Experts of a small language model.
Experts: 32 SwiGLU neurons an expert, 8 picks a token, a shared expert of 64 neurons.
Training: a variant of Muon for the experts, 326M tokens.
Below are experts of layer 6 (counted from 0) of a mixture-of-experts language model. Rows are named router (the router's row for the expert), gate (a neuron's input weights, with its number), up (a neuron's input weights, with its number), down (a neuron's output weights, with its number) and show model dimensions 192-255. Each number is 50 + 10 x the weight over its row's rms, rounded and kept within 0 to 99.
After each expert's rows: "comes before" lists some tokens at least twice as common just after its tokens as in all text; "gets" lists some tokens that make up at least twice as much of what it gets as of all text. This comes from a sample of Wikipedia text that the model never trained on. Tokens count by the router's weight.

# expert 49
router:47 41 46 65 48 31 60 49 49 45 36 50 46 42 38 74 47 44 42 46 59 65 50 48 30 58 56 47 42 40 52 48 41 51 49 38 34 43 44 51 33 46 57 41 52 45 42 43 59 58 50 52 35 38 54 42 42 56 46 32 70 62 54 51
gate0:47 41 36 51 46 69 44 56 42 48 45 71 38 56 47 46 41 28 36 40 22 41 47 34 47 48 75 57 54 55 53 58 27 45 60 37 57 59 49 58 55 48 46 61 59 53 50 31 34 39 63 47 73 46 58 48 52 40 39 42 44 58 44 33
up0:40 36 45 50 59 41 58 31 38 69 62 47 53 48 62 58 46 46 69 47 40 14 36 38 62 45 42 51 45 43 54 22 45 54 65 32 55 52 35 51 44 33 60 59 49 53 43 40 62 45 38 50 50 69 59 62 51 47 47 55 53 33 38 45
down0:41 33 47 38 56 68 45 35 62 32 66 29 59 55 53 33 63 64 44 59 49 52 51 56 56 59 35 44 48 30 43 37 56 52 56 57 35 43 53 62 55 39 55 46 33 42 50 61 54 20 60 48 47 51 58 29 61 66 50 43 45 47 45 52
comes before: "0", "-", "9", "5", "8", "6"
gets: "2", "\n", "0", "3", ".", "1"

# expert 50
router:46 64 43 52 48 30 53 47 60 63 42 57 45 47 57 65 46 33 50 56 33 48 50 66 50 44 58 37 56 49 51 47 45 63 61 38 56 61 47 65 35 74 52 39 48 61 41 47 58 46 55 40 45 52 40 40 44 51 66 53 55 62 34 50
gate0:35 47 39 49 50 44 55 49 50 73 48 50 58 61 63 50 58 67 52 53 39 55 48 51 31 59 53 46 60 60 36 42 51 42 60 44 64 40 41 64 56 63 47 54 47 63 57 75 54 55 61 54 79 53 61 70 51 57 58 48 44 70 53 48
up0:46 42 46 40 69 66 67 54 33 60 37 59 44 46 51 52 53 46 40 53 40 68 45 49 52 31 65 62 45 56 56 47 48 35 45 53 53 51 50 49 32 31 38 36 83 49 71 31 49 63 61 41 59 46 49 61 57 48 45 49 54 49 56 45
down0:55 44 37 60 60 42 57 49 38 40 46 66 42 52 29 46 51 39 39 44 42 61 47 46 61 67 49 27 41 38 39 54 44 43 50 41 48 66 47 33 57 53 40 71 66 55 06 47 56 57 47 51 53 46 32 53 49 47 57 58 50 52 68 49
comes before: "|", "-", "\n", "==", "===", "The"
gets: "\n", "|", "==", "===", " ==", ")."

# expert 15
router:41 43 64 56 58 57 77 40 52 43 48 42 58 50 40 52 40 60 58 52 50 62 42 42 46 63 43 41 53 45 51 61 41 49 43 37 49 63 50 52 50 62 49 50 37 50 43 57 46 54 50 50 51 38 55 35 47 49 45 39 58 52 32 62
gate0:59 40 57 40 49 69 62 51 55 52 46 58 50 58 44 61 47 60 44 47 41 39 37 63 45 38 49 61 43 40 69 62 44 61 51 50 59 61 48 55 46 75 37 48 45 48 54 43 36 41 73 39 45 49 42 39 42 46 46 58 52 56 52 44
up0:56 35 31 48 46 36 50 34 52 38 51 40 41 44 54 45 57 58 67 57 54 61 45 55 49 56 50 48 47 35 56 49 64 57 57 69 48 55 46 47 46 56 44 44 67 53 50 48 72 50 57 46 50 40 48 51 55 70 54 52 45 55 44 54
down0:53 51 55 45 50 45 33 54 51 34 45 44 49 61 73 61 56 62 54 44 61 46 47 45 45 47 43 50 40 63 31 39 61 64 45 50 45 37 69 32 55 64 44 69 47 48 68 44 58 66 40 43 54 40 58 31 54 59 43 54 45 48 61 54
comes before: ".", " of", "′", " (", " in", ")"
gets: " of", ")", "°", " years", "″", "5"

# expert 40
router:53 62 69 61 54 45 56 31 56 36 53 57 51 50 45 57 33 37 50 42 42 56 63 60 37 53 44 50 59 58 55 59 54 58 63 36 60 42 31 53 39 67 55 41 37 55 45 53 53 42 51 61 40 55 35 52 51 62 49 42 47 63 54 49
gate0:50 44 41 25 57 54 61 72 60 57 71 46 66 37 42 50 67 56 62 60 41 49 42 52 67 43 42 55 62 40 69 38 56 48 43 57 33 54 60 52 46 60 42 59 50 46 39 41 43 43 48 49 57 45 51 75 59 49 36 46 53 47 41 56
up0:60 44 45 52 52 42 53 42 55 63 60 44 43 59 46 64 58 47 36 60 35 35 69 36 55 47 55 58 32 44 56 39 69 74 51 67 53 47 49 34 69 26 37 50 30 59 61 47 56 45 45 52 44 52 46 42 51 42 40 61 43 48 51 41
down0:65 32 55 68 59 55 84 47 50 53 69 49 57 58 45 56 48 60 47 49 31 51 58 62 60 44 72 63 56 51 45 52 57 39 45 49 44 44 47 44 51 49 28 59 50 34 55 54 38 56 53 48 70 51 45 57 34 42 45 50 51 63 46 59
comes before: "1", "2", "3", "6", "4", "7"
gets: " ", "–", " (", ";", " −", "^{("

# expert 20
router:37 50 59 59 34 22 52 46 56 60 38 56 53 47 42 58 31 36 43 46 56 49 59 64 36 36 52 39 57 50 44 51 43 63 48 54 51 51 45 62 45 60 47 55 27 68 51 57 68 29 53 60 60 53 43 55 30 67 52 29 57 45 56 42
gate0:50 48 38 56 41 47 59 53 56 40 36 51 45 59 34 41 39 38 49 44 49 53 42 32 67 68 62 60 47 22 53 63 54 59 62 56 57 63 52 64 44 33 52 38 61 25 56 48 40 61 40 68 45 54 66 48 37 50 54 42 69 59 37 54
up0:56 36 53 46 56 57 42 52 43 54 44 47 72 59 46 47 59 61 60 52 55 52 62 41 34 60 49 38 44 64 59 48 58 41 61 52 48 44 52 64 68 40 63 46 33 58 39 39 40 58 51 46 58 71 32 43 47 61 56 52 31 73 41 57
down0:58 51 60 60 43 38 53 46 43 59 53 55 48 53 46 37 46 51 49 39 58 50 54 48 45 55 48 58 36 58 60 56 48 53 54 43 62 61 52 54 53 38 38 51 39 55 46 44 75 52 57 42 52 58 40 59 52 58 51 40 53 71 54 50
comes before: "4", "3", "5", "6", "7", "8"
gets: " he", "/", "0", "9", "7", "3"

# expert 54
router:39 61 51 59 50 45 62 52 55 63 54 53 46 36 30 72 35 57 48 44 42 40 67 43 53 44 55 42 62 47 62 49 48 60 43 35 58 65 39 37 41 48 44 50 51 54 49 47 60 48 65 68 72 53 53 53 52 58 52 57 59 72 43 49
gate0:48 57 38 54 62 43 61 53 46 56 36 56 45 34 49 63 45 47 42 66 36 49 49 58 48 49 54 62 44 49 56 49 31 53 52 55 29 40 40 60 45 53 47 53 43 52 40 46 57 57 43 41 59 30 45 42 56 44 54 48 51 49 54 44
up0:44 39 49 52 50 36 37 48 38 48 48 51 61 42 59 58 66 51 53 57 59 50 44 35 73 46 84 49 55 62 52 46 56 38 68 51 48 51 57 56 41 53 51 66 46 45 67 42 57 50 49 43 55 35 63 50 57 66 53 39 44 46 62 36
down0:47 40 40 40 41 64 47 54 43 67 43 53 52 53 55 62 57 40 49 48 49 40 46 60 45 46 56 42 47 69 39 50 43 46 49 58 41 56 43 51 58 47 43 63 52 43 23 41 39 39 53 43 53 35 72 34 50 40 62 65 52 41 38 43
comes before: " ", "0", "9", " he", " it", " they"
gets: " |", "2", "1", ",", "==", ";"

# expert 62
router:29 59 53 57 38 41 54 40 61 47 55 49 59 39 33 46 31 56 59 48 62 57 61 47 41 52 43 51 64 47 49 56 48 46 60 51 42 35 39 48 35 70 64 37 52 44 50 44 63 56 61 43 64 42 39 48 36 58 68 35 59 43 24 48
gate0:46 38 62 34 60 60 45 42 57 39 52 51 44 63 45 49 31 47 39 47 54 54 44 45 57 47 45 47 44 50 63 39 49 50 67 63 56 55 57 57 48 44 38 41 63 53 43 46 43 55 51 56 33 48 66 48 59 43 58 51 57 30 61 33
up0:44 75 45 42 53 55 45 52 37 40 45 39 48 56 53 37 46 52 47 44 36 51 53 58 44 57 54 37 68 55 25 34 59 49 47 51 49 46 49 76 40 77 41 52 55 52 50 48 72 63 53 39 52 28 54 64 68 63 48 53 41 51 47 45
down0:42 47 47 67 35 39 44 47 47 43 66 57 64 60 43 58 23 29 56 48 34 49 38 51 31 48 48 38 45 63 46 48 65 59 41 45 41 46 49 51 41 56 47 49 41 56 39 48 42 47 51 46 56 57 45 43 58 54 42 61 39 54 43 47
comes before: "-", "\n", "The", "==", " The", "|"
gets: "\n", "|", "-", ".", "==", " ("

# expert 61
router:52 50 52 55 44 58 44 40 51 42 46 47 51 47 35 60 42 52 42 57 46 54 72 50 33 38 41 52 40 54 67 58 43 69 65 47 42 72 38 46 38 57 49 60 46 44 59 48 60 62 52 62 58 55 54 54 41 43 63 49 52 58 47 52
gate0:42 36 38 78 55 53 48 47 56 38 47 59 42 58 27 50 52 63 56 50 50 41 58 70 40 60 46 57 66 60 56 67 39 45 50 45 58 56 43 55 49 50 42 50 42 45 47 32 43 47 46 45 32 63 65 56 54 40 50 43 41 50 65 53
up0:63 51 39 38 51 48 35 52 51 45 22 48 24 49 57 45 69 47 41 54 57 42 48 52 46 46 53 46 49 69 34 50 47 60 44 42 63 53 46 40 57 35 47 48 43 70 47 42 69 27 55 64 76 51 61 40 56 57 41 52 29 60 67 47
down0:54 47 55 50 49 37 30 41 59 59 67 39 32 46 56 46 53 56 40 42 50 55 55 43 55 44 49 55 48 48 43 35 58 46 47 59 47 42 56 41 79 73 54 61 51 50 40 58 51 46 49 55 55 63 57 40 41 57 50 47 59 74 61 50
comes before: " ", " \"", " MF", " DF", " USA", " Win"
gets: " |", "|", ";", "===", " -", " win"

# expert 58
router:44 56 54 67 50 31 53 39 62 55 49 48 53 44 43 52 36 50 39 49 39 54 63 47 49 43 55 53 43 49 48 54 56 41 63 40 54 47 49 45 47 59 42 44 39 36 42 43 55 54 61 65 46 50 45 39 34 54 77 52 63 77 48 68
gate0:51 34 51 61 53 34 62 51 50 46 32 59 44 44 43 63 55 53 38 41 53 36 63 62 64 41 60 54 51 33 51 44 51 65 52 46 52 33 44 48 38 35 52 58 76 35 42 44 56 62 39 47 45 55 61 32 54 57 33 42 55 65 57 41
up0:53 45 24 66 52 53 47 42 33 52 53 50 57 42 31 59 47 65 38 54 49 57 45 58 47 55 60 68 49 41 49 52 45 59 58 50 48 38 44 26 52 68 57 34 57 54 38 56 65 46 59 55 52 53 40 46 35 66 53 48 65 33 52 59
down0:37 55 59 37 45 41 58 53 37 58 44 61 60 59 59 51 55 63 63 49 36 55 47 51 38 44 48 55 37 44 56 45 59 50 34 36 42 36 74 39 29 45 57 51 49 37 60 18 66 70 47 52 42 44 30 39 58 62 59 64 53 49 46 56
comes before: "9", "8", "7", "6", "5", "4"
gets: "9", "1", " The", "8", " the", "The"

# expert 51
router:52 59 53 51 62 40 52 41 63 57 49 49 46 34 53 56 51 56 43 49 49 51 59 46 59 49 57 38 43 45 58 48 45 56 57 53 41 54 44 49 45 42 43 30 43 42 52 35 50 45 41 62 57 51 29 57 45 54 47 35 62 72 38 52
gate0:34 60 29 56 53 45 49 41 54 52 45 57 58 57 56 32 56 51 54 34 65 59 56 56 70 53 42 62 58 59 47 47 56 47 50 52 43 56 53 53 60 48 48 40 60 52 56 37 53 35 68 47 40 51 32 64 57 32 64 46 39 52 45 60
up0:44 54 40 42 51 57 58 56 29 40 43 49 45 40 47 54 52 53 54 68 46 55 27 52 45 46 58 44 45 60 54 34 39 53 45 50 50 62 78 48 54 43 38 50 59 37 46 60 54 56 61 67 40 60 58 34 38 39 74 54 61 42 50 43
down0:39 54 52 46 29 51 48 55 63 49 55 42 39 39 39 51 35 79 52 53 64 48 62 47 49 47 39 39 53 57 56 50 47 54 48 63 60 51 52 53 62 60 51 50 65 49 47 53 53 53 62 53 50 60 58 55 47 31 63 58 45 40 49 88
comes before: "\n", " ", "|", " The", "s", "=="
gets: " |", "\n", ".", ",", "'", ")"

# expert 43
router:42 64 65 57 32 24 48 50 54 36 60 51 51 55 41 58 56 53 47 43 56 76 66 48 33 61 55 53 65 44 54 51 57 48 50 54 49 61 37 70 51 53 42 39 49 62 48 55 70 65 55 45 60 36 49 55 30 64 47 47 48 67 44 64
gate0:51 61 50 62 50 51 43 60 62 48 60 48 46 47 52 58 28 58 58 50 53 48 46 50 53 61 34 50 61 43 58 58 55 70 56 32 56 48 51 52 57 55 48 41 63 58 48 34 63 61 54 49 55 51 65 43 58 41 42 57 48 51 30 36
up0:35 28 57 53 60 56 30 27 71 53 45 59 49 52 55 49 53 36 52 32 61 50 41 71 42 50 47 53 37 49 42 59 44 45 60 40 60 51 66 59 56 59 69 42 55 45 42 52 36 50 60 35 55 54 35 41 43 40 49 63 62 61 44 56
down0:39 43 29 60 61 53 35 51 63 48 53 49 72 72 43 58 48 56 65 61 41 57 52 32 52 47 54 47 54 55 40 58 31 48 62 54 42 56 36 40 61 53 54 57 51 28 49 55 55 36 56 59 23 45 60 58 58 57 40 48 47 58 52 51
comes before: " |", "2", " population", " %", " Candidate", " Turnout"
gets: " ", "%", " Party", " %", " The", "–"

# expert 0
router:37 50 67 42 41 39 73 44 60 47 63 46 65 37 36 52 31 50 56 37 46 71 73 51 30 60 54 48 47 34 61 33 63 62 57 41 35 50 56 64 55 53 61 45 59 59 41 36 54 50 55 46 41 33 46 46 55 40 59 38 57 58 55 66
gate0:54 45 39 64 40 55 63 43 36 51 56 46 51 56 35 56 62 51 37 49 53 50 59 55 46 60 44 41 47 49 27 56 48 50 70 20 53 49 51 60 53 45 57 45 55 73 42 53 50 52 55 46 52 60 64 48 40 76 52 44 58 42 48 70
up0:57 43 52 62 27 65 58 46 53 50 67 68 57 47 52 64 66 42 38 40 52 56 53 47 47 64 50 53 59 46 57 46 52 51 49 72 43 55 44 61 38 62 59 28 64 47 33 55 44 49 63 54 48 56 46 47 55 39 48 52 62 44 57 48
down0:51 51 49 28 56 39 29 30 50 59 42 47 51 45 44 50 29 61 41 52 62 59 52 44 74 51 55 46 72 54 57 58 43 54 48 55 44 47 30 52 46 50 57 35 54 64 60 58 47 32 66 33 53 47 48 60 41 47 46 55 31 26 40 40
comes before: ":", " name", " by", " classification", " information", " Kingdom"
gets: "-", ":", " a", " •", " Country", " Coordinates"

# expert 38
router:43 63 67 58 63 36 60 39 47 42 39 56 44 55 34 62 49 40 42 47 39 68 69 62 43 48 61 35 63 47 55 53 52 40 56 40 46 45 36 42 42 47 46 53 49 45 50 47 67 45 46 55 44 45 58 30 45 40 66 55 53 66 48 62
gate0:40 58 52 50 50 69 36 41 55 49 40 49 54 53 46 52 44 29 53 46 36 52 57 32 73 58 37 48 67 48 54 63 46 40 52 40 50 41 59 65 32 57 51 50 52 30 48 71 33 74 81 48 43 59 61 23 53 43 38 51 46 59 44 56
up0:55 68 53 38 35 40 51 42 49 51 52 59 63 53 40 43 57 36 66 59 47 47 58 41 47 63 49 65 52 38 49 65 54 32 45 57 46 23 44 45 59 56 61 27 48 52 61 57 65 55 70 34 64 50 47 53 51 55 62 67 55 48 48 57
down0:50 56 51 45 51 43 45 70 58 53 46 63 48 41 35 51 47 61 51 45 50 44 58 53 56 48 59 48 36 18 59 50 47 58 70 54 42 48 47 77 47 46 59 45 52 39 56 54 45 43 70 67 50 33 43 38 40 39 47 40 52 39 59 43
comes before: "1", "2", "3", "4", "5", "6"
gets: " ", " \"", " $", "–", " had", " £"

# expert 53
router:37 45 51 54 57 53 62 54 50 45 47 49 48 52 37 57 30 55 36 41 40 49 55 44 49 62 59 29 60 43 61 58 54 65 60 51 64 60 37 45 53 52 47 42 51 62 27 41 51 43 54 54 61 51 51 44 35 59 56 35 60 52 48 61
gate0:54 57 42 45 42 42 47 47 48 31 52 64 33 49 45 41 45 42 50 57 38 25 57 47 45 55 52 50 38 55 56 50 45 59 45 64 40 47 52 48 40 48 48 70 39 43 40 35 18 42 65 40 41 85 53 50 51 48 57 56 36 59 38 43
up0:41 34 59 55 45 35 70 52 39 50 46 56 65 41 52 59 49 55 63 52 46 49 35 54 57 33 45 47 48 44 54 55 43 50 55 62 56 50 32 52 44 44 37 65 57 56 51 34 48 47 69 62 59 43 62 52 49 56 50 37 46 47 53 56
down0:59 54 64 35 65 69 47 37 65 64 69 52 36 64 62 53 44 48 52 37 58 21 54 59 31 40 48 53 49 35 51 53 63 53 46 61 61 38 56 53 55 48 43 68 53 61 39 57 50 63 47 56 53 39 64 56 43 45 59 33 47 55 70 49
comes before: ",", ".", ")", "),", "8", "7"
gets: "8", "7", "0", "6", "9", "5"

# expert 18
router:34 54 62 56 44 51 44 47 51 52 43 49 52 39 29 46 42 51 55 54 43 63 58 54 38 44 42 35 57 55 57 47 38 50 50 36 49 71 43 53 55 56 44 56 48 59 27 52 59 43 56 43 41 34 52 47 44 52 58 52 52 50 44 59
gate0:42 48 37 50 57 67 47 60 43 55 59 46 51 40 43 47 50 47 45 52 50 44 46 72 38 54 63 45 52 54 37 45 42 60 37 36 43 35 41 41 53 76 61 47 50 47 54 50 58 51 57 64 50 68 54 57 38 51 42 44 55 46 43 52
up0:45 44 59 41 55 52 38 44 41 56 57 68 55 59 35 26 58 36 54 58 35 62 67 41 44 42 45 43 61 47 68 42 57 48 48 42 52 34 45 62 65 66 49 41 47 29 48 60 48 52 61 49 45 44 46 46 76 66 65 56 49 41 44 44
down0:62 52 67 61 58 42 51 50 56 51 76 40 64 51 62 60 59 51 51 41 29 48 46 59 41 44 56 32 50 45 47 62 51 55 49 61 75 48 38 52 61 48 38 36 35 49 44 42 39 52 50 49 71 39 48 59 38 52 62 43 39 50 51 49
comes before: " |", "–", ")", ";", "/", "%"
gets: "0", "6", "5", "7", "8", "th"

# expert 41
router:33 64 47 76 44 51 62 49 48 39 55 60 62 39 42 54 36 44 52 39 38 66 52 57 45 68 59 35 49 44 59 53 57 66 57 34 40 64 47 60 44 61 66 49 55 40 48 43 55 44 57 56 53 57 37 36 45 51 50 50 58 45 47 62
gate0:45 58 54 45 29 65 39 48 52 47 67 70 59 46 54 51 42 59 63 46 37 55 56 39 53 48 63 62 49 51 45 52 47 42 73 41 34 54 58 35 33 55 54 43 55 30 66 51 48 38 59 45 56 62 48 44 26 60 47 37 66 57 52 55
up0:77 47 31 45 46 52 51 46 68 51 37 53 45 43 42 67 67 57 49 33 41 57 59 57 50 48 36 52 16 44 21 67 50 44 50 58 41 53 50 51 63 27 47 41 39 44 55 47 56 52 48 46 42 59 54 43 64 60 46 63 39 60 69 69
down0:46 51 32 41 59 66 43 29 40 54 60 44 51 54 50 54 53 58 61 57 37 55 49 49 63 41 60 44 23 63 28 64 45 42 42 31 47 65 56 52 57 41 57 50 42 16 75 49 60 56 44 65 55 50 48 32 50 52 41 59 28 50 42 58
comes before: " the", " to", " by", " in", " a", " as"
gets: " in", " to", " into", " on", "ed", " used"

# expert 57
router:36 46 64 47 57 38 50 37 53 59 51 63 57 54 53 50 36 51 50 40 49 56 60 61 49 64 51 46 70 36 48 50 61 43 74 58 42 49 46 55 41 54 58 40 41 44 37 56 60 50 50 54 51 52 34 56 49 62 57 41 52 52 30 46
gate0:39 46 38 54 41 44 50 65 59 37 67 51 50 67 66 66 44 58 72 55 42 36 38 41 48 51 45 53 66 31 36 53 53 40 65 48 57 35 36 48 51 28 57 44 56 38 41 43 51 47 77 63 63 47 62 49 43 48 51 60 42 62 32 36
up0:60 48 41 64 58 25 39 67 57 54 59 51 48 43 56 57 44 53 65 54 42 52 46 55 53 63 50 53 73 29 59 46 33 45 56 49 42 46 45 51 54 42 44 53 39 67 36 63 43 66 57 55 48 47 58 67 42 63 55 59 50 39 37 44
down0:49 46 45 46 47 33 49 51 71 64 51 51 60 51 42 35 49 52 51 48 45 47 63 48 39 57 63 63 54 60 52 54 38 50 49 47 32 54 46 48 72 44 54 39 32 67 43 56 42 58 54 51 32 59 45 38 44 52 55 47 50 45 45 55
comes before: "\n", " ", " The", " —", " He", "|"
gets: " |", "\n", ".", "|", "==", " =="

# expert 55
router:48 50 54 50 35 30 64 30 50 55 58 42 47 48 40 64 52 42 38 38 36 56 61 38 47 48 54 55 63 54 67 48 39 51 61 46 43 56 45 44 58 49 63 37 57 51 49 41 39 52 39 49 56 31 38 36 33 45 62 38 73 58 52 55
gate0:52 45 48 57 50 33 56 41 63 36 54 46 55 52 49 62 35 38 45 48 45 73 55 46 58 57 31 58 58 55 48 43 48 44 29 61 55 64 47 64 42 38 39 40 60 49 54 47 55 62 65 52 45 54 35 56 38 55 52 33 53 68 71 51
up0:55 52 56 44 35 51 55 49 46 49 57 63 62 59 47 49 31 62 27 58 52 57 38 54 52 47 39 41 54 53 60 53 53 38 57 72 68 68 58 54 59 58 48 65 46 36 54 43 57 38 61 50 46 55 62 54 55 33 52 31 55 48 70 52
down0:41 53 44 42 47 46 49 56 47 51 46 37 40 47 56 48 47 61 76 46 40 55 37 47 53 49 59 52 44 59 50 66 48 52 59 38 63 49 57 50 67 51 39 44 46 46 26 63 58 35 50 39 76 35 35 49 36 37 59 48 51 55 44 53
comes before: "0", "9", "8", ".", "5", "7"
gets: "1", "2", "9", "5", "3", "6"

# expert 37
router:51 68 65 60 56 37 69 55 52 50 57 59 43 50 55 61 46 45 37 39 48 66 60 54 38 59 54 33 51 41 59 40 52 50 71 43 46 57 51 46 52 52 61 53 55 62 36 49 60 29 42 61 56 42 28 44 38 48 61 60 47 66 37 47
gate0:49 63 51 48 63 53 59 49 48 42 39 38 59 70 36 48 52 50 68 50 40 49 43 27 36 56 40 41 38 46 41 47 45 62 42 36 33 53 53 44 48 32 48 38 48 49 37 54 77 46 49 50 62 29 53 47 49 60 45 58 50 50 49 62
up0:58 39 42 50 32 43 33 54 64 53 50 63 44 44 43 41 47 32 33 61 50 62 28 45 38 51 60 49 50 48 48 29 40 47 60 39 40 40 55 49 63 42 49 39 51 60 44 45 60 25 40 46 32 43 43 64 50 47 36 44 41 60 56 38
down0:48 43 60 49 71 36 66 51 46 44 36 44 55 54 47 46 52 63 50 33 39 41 55 49 57 41 41 56 44 58 68 56 60 44 54 34 53 38 71 61 59 34 62 43 51 64 50 56 35 54 60 42 49 48 42 46 46 60 49 64 63 43 48 44
comes before: " the", " that", " a", " to", " it", " his"
gets: " in", " to", " that", " with", " In", " on"

# expert 16
router:50 58 42 48 56 31 56 37 55 53 43 62 77 47 57 54 33 33 41 42 40 41 57 54 30 48 62 39 54 48 49 47 53 52 66 46 41 39 44 57 48 43 67 44 34 46 46 48 57 47 55 35 42 41 37 53 39 54 45 52 57 52 34 53
gate0:51 46 54 49 58 52 45 57 55 52 54 78 65 57 53 60 65 47 36 56 46 43 55 58 50 48 50 54 45 42 41 46 66 54 57 46 28 58 50 42 35 56 47 42 52 51 33 58 46 61 57 37 42 38 48 41 61 50 38 49 47 56 40 51
up0:44 62 39 67 59 37 57 41 41 57 61 52 40 58 68 41 46 48 67 43 43 51 36 44 59 51 26 49 50 40 22 51 70 44 42 50 33 54 53 51 64 37 36 60 56 58 46 48 46 46 37 55 54 51 47 58 23 52 69 47 24 36 58 33
down0:39 58 53 59 40 44 61 51 43 57 60 73 51 50 43 43 51 47 56 45 37 53 41 42 55 40 46 60 43 41 65 39 46 65 67 53 57 54 34 81 56 47 50 67 34 69 42 46 51 65 55 54 48 64 39 47 58 47 31 56 36 41 33 49
comes before: "\n", " War", "American", " United", " Africa", " States"
gets: " the", " =", " ", "\n", " of", "==="

# expert 23
router:41 62 61 68 47 30 49 37 55 55 44 66 52 53 37 80 57 46 28 46 42 47 47 60 40 62 52 47 59 55 49 52 34 51 51 45 44 68 34 53 49 62 62 47 38 64 50 49 58 42 59 60 53 40 41 46 36 54 48 49 61 58 42 48
gate0:46 45 32 45 59 43 67 57 53 44 35 62 66 51 45 64 45 51 40 40 42 27 49 53 52 56 53 34 38 53 54 47 35 61 53 41 57 63 43 50 45 64 47 56 52 49 48 44 34 20 63 50 47 31 63 70 50 51 40 45 48 54 50 58
up0:50 46 62 53 51 47 42 42 49 48 51 57 44 40 50 47 39 53 65 63 44 49 48 45 54 15 37 67 59 49 54 48 47 61 55 43 48 56 57 51 56 54 43 54 48 59 49 53 46 51 52 60 50 47 44 51 37 62 68 43 51 65 40 61
down0:45 59 81 64 53 54 56 35 57 34 52 54 66 50 37 47 62 70 44 53 40 62 35 64 63 58 66 59 53 55 56 60 67 71 48 48 50 52 40 55 53 53 47 44 51 38 53 36 35 52 50 48 44 63 38 49 33 51 62 23 67 49 43 61
comes before: " |", "–", "4", "%", "7", "3"
gets: "0", " ", "3", "-", "5", " ("

# expert 31
router:41 50 37 65 49 39 64 32 55 39 51 40 63 51 53 60 55 60 45 62 42 47 55 39 28 58 49 48 58 45 59 42 50 50 70 31 54 60 49 48 42 54 50 44 58 48 54 55 46 45 40 49 52 51 43 40 24 35 57 42 69 69 55 51
gate0:66 29 62 43 69 49 51 41 62 40 65 51 29 37 51 60 48 37 48 51 37 44 57 58 61 49 63 29 52 20 59 48 65 52 49 49 72 53 43 52 61 54 20 50 36 58 62 66 54 30 46 47 53 38 50 68 40 50 51 72 49 58 49 63
up0:34 53 57 42 43 45 23 55 50 31 48 60 45 55 40 47 55 54 41 48 42 47 51 50 67 52 36 40 75 70 36 66 43 28 40 54 44 50 27 53 47 50 49 41 41 62 53 48 36 45 68 66 38 57 45 54 69 21 41 54 34 46 47 64
down0:51 59 28 70 50 70 57 47 48 36 46 60 41 35 44 53 42 53 52 61 51 65 41 42 34 47 53 62 44 71 50 50 34 51 31 44 44 44 43 37 26 52 46 57 38 46 49 30 50 48 60 45 49 62 39 46 28 40 45 47 27 68 45 43
comes before: " |", ";", "%", "″", "–", "/"
gets: "0", "3", "6", "7", "5", "4"

# expert 47
router:49 49 44 62 36 36 63 49 55 45 46 63 43 49 31 57 36 45 39 42 46 41 50 56 50 54 40 51 53 36 55 54 61 49 60 33 44 64 53 53 52 64 58 53 46 64 50 54 56 54 75 63 53 45 53 49 40 33 46 38 45 56 47 55
gate0:65 59 56 38 61 60 60 54 58 56 47 45 34 47 45 63 43 62 29 41 57 42 41 51 60 57 52 40 67 38 44 53 46 58 50 47 66 57 51 41 59 50 39 44 30 42 47 63 47 30 46 37 56 58 34 44 40 47 45 51 66 53 59 44
up0:37 53 54 55 57 55 49 53 60 46 42 31 48 53 36 57 54 53 66 63 57 54 49 43 43 44 53 71 44 50 46 40 75 57 68 36 43 63 45 63 62 45 54 48 66 38 50 48 63 46 39 50 65 46 45 49 54 62 58 37 43 64 44 49
down0:49 29 59 47 57 55 56 42 40 60 46 45 57 63 71 49 46 40 49 66 58 43 39 42 56 55 51 46 65 38 50 47 59 47 56 67 54 54 49 48 59 40 63 41 60 33 60 41 35 31 45 58 46 53 68 25 34 63 40 54 27 50 27 45
comes before: "1", "2", "3", "4", "s", " be"
gets: " ", "W", " (", " to", " in", "K"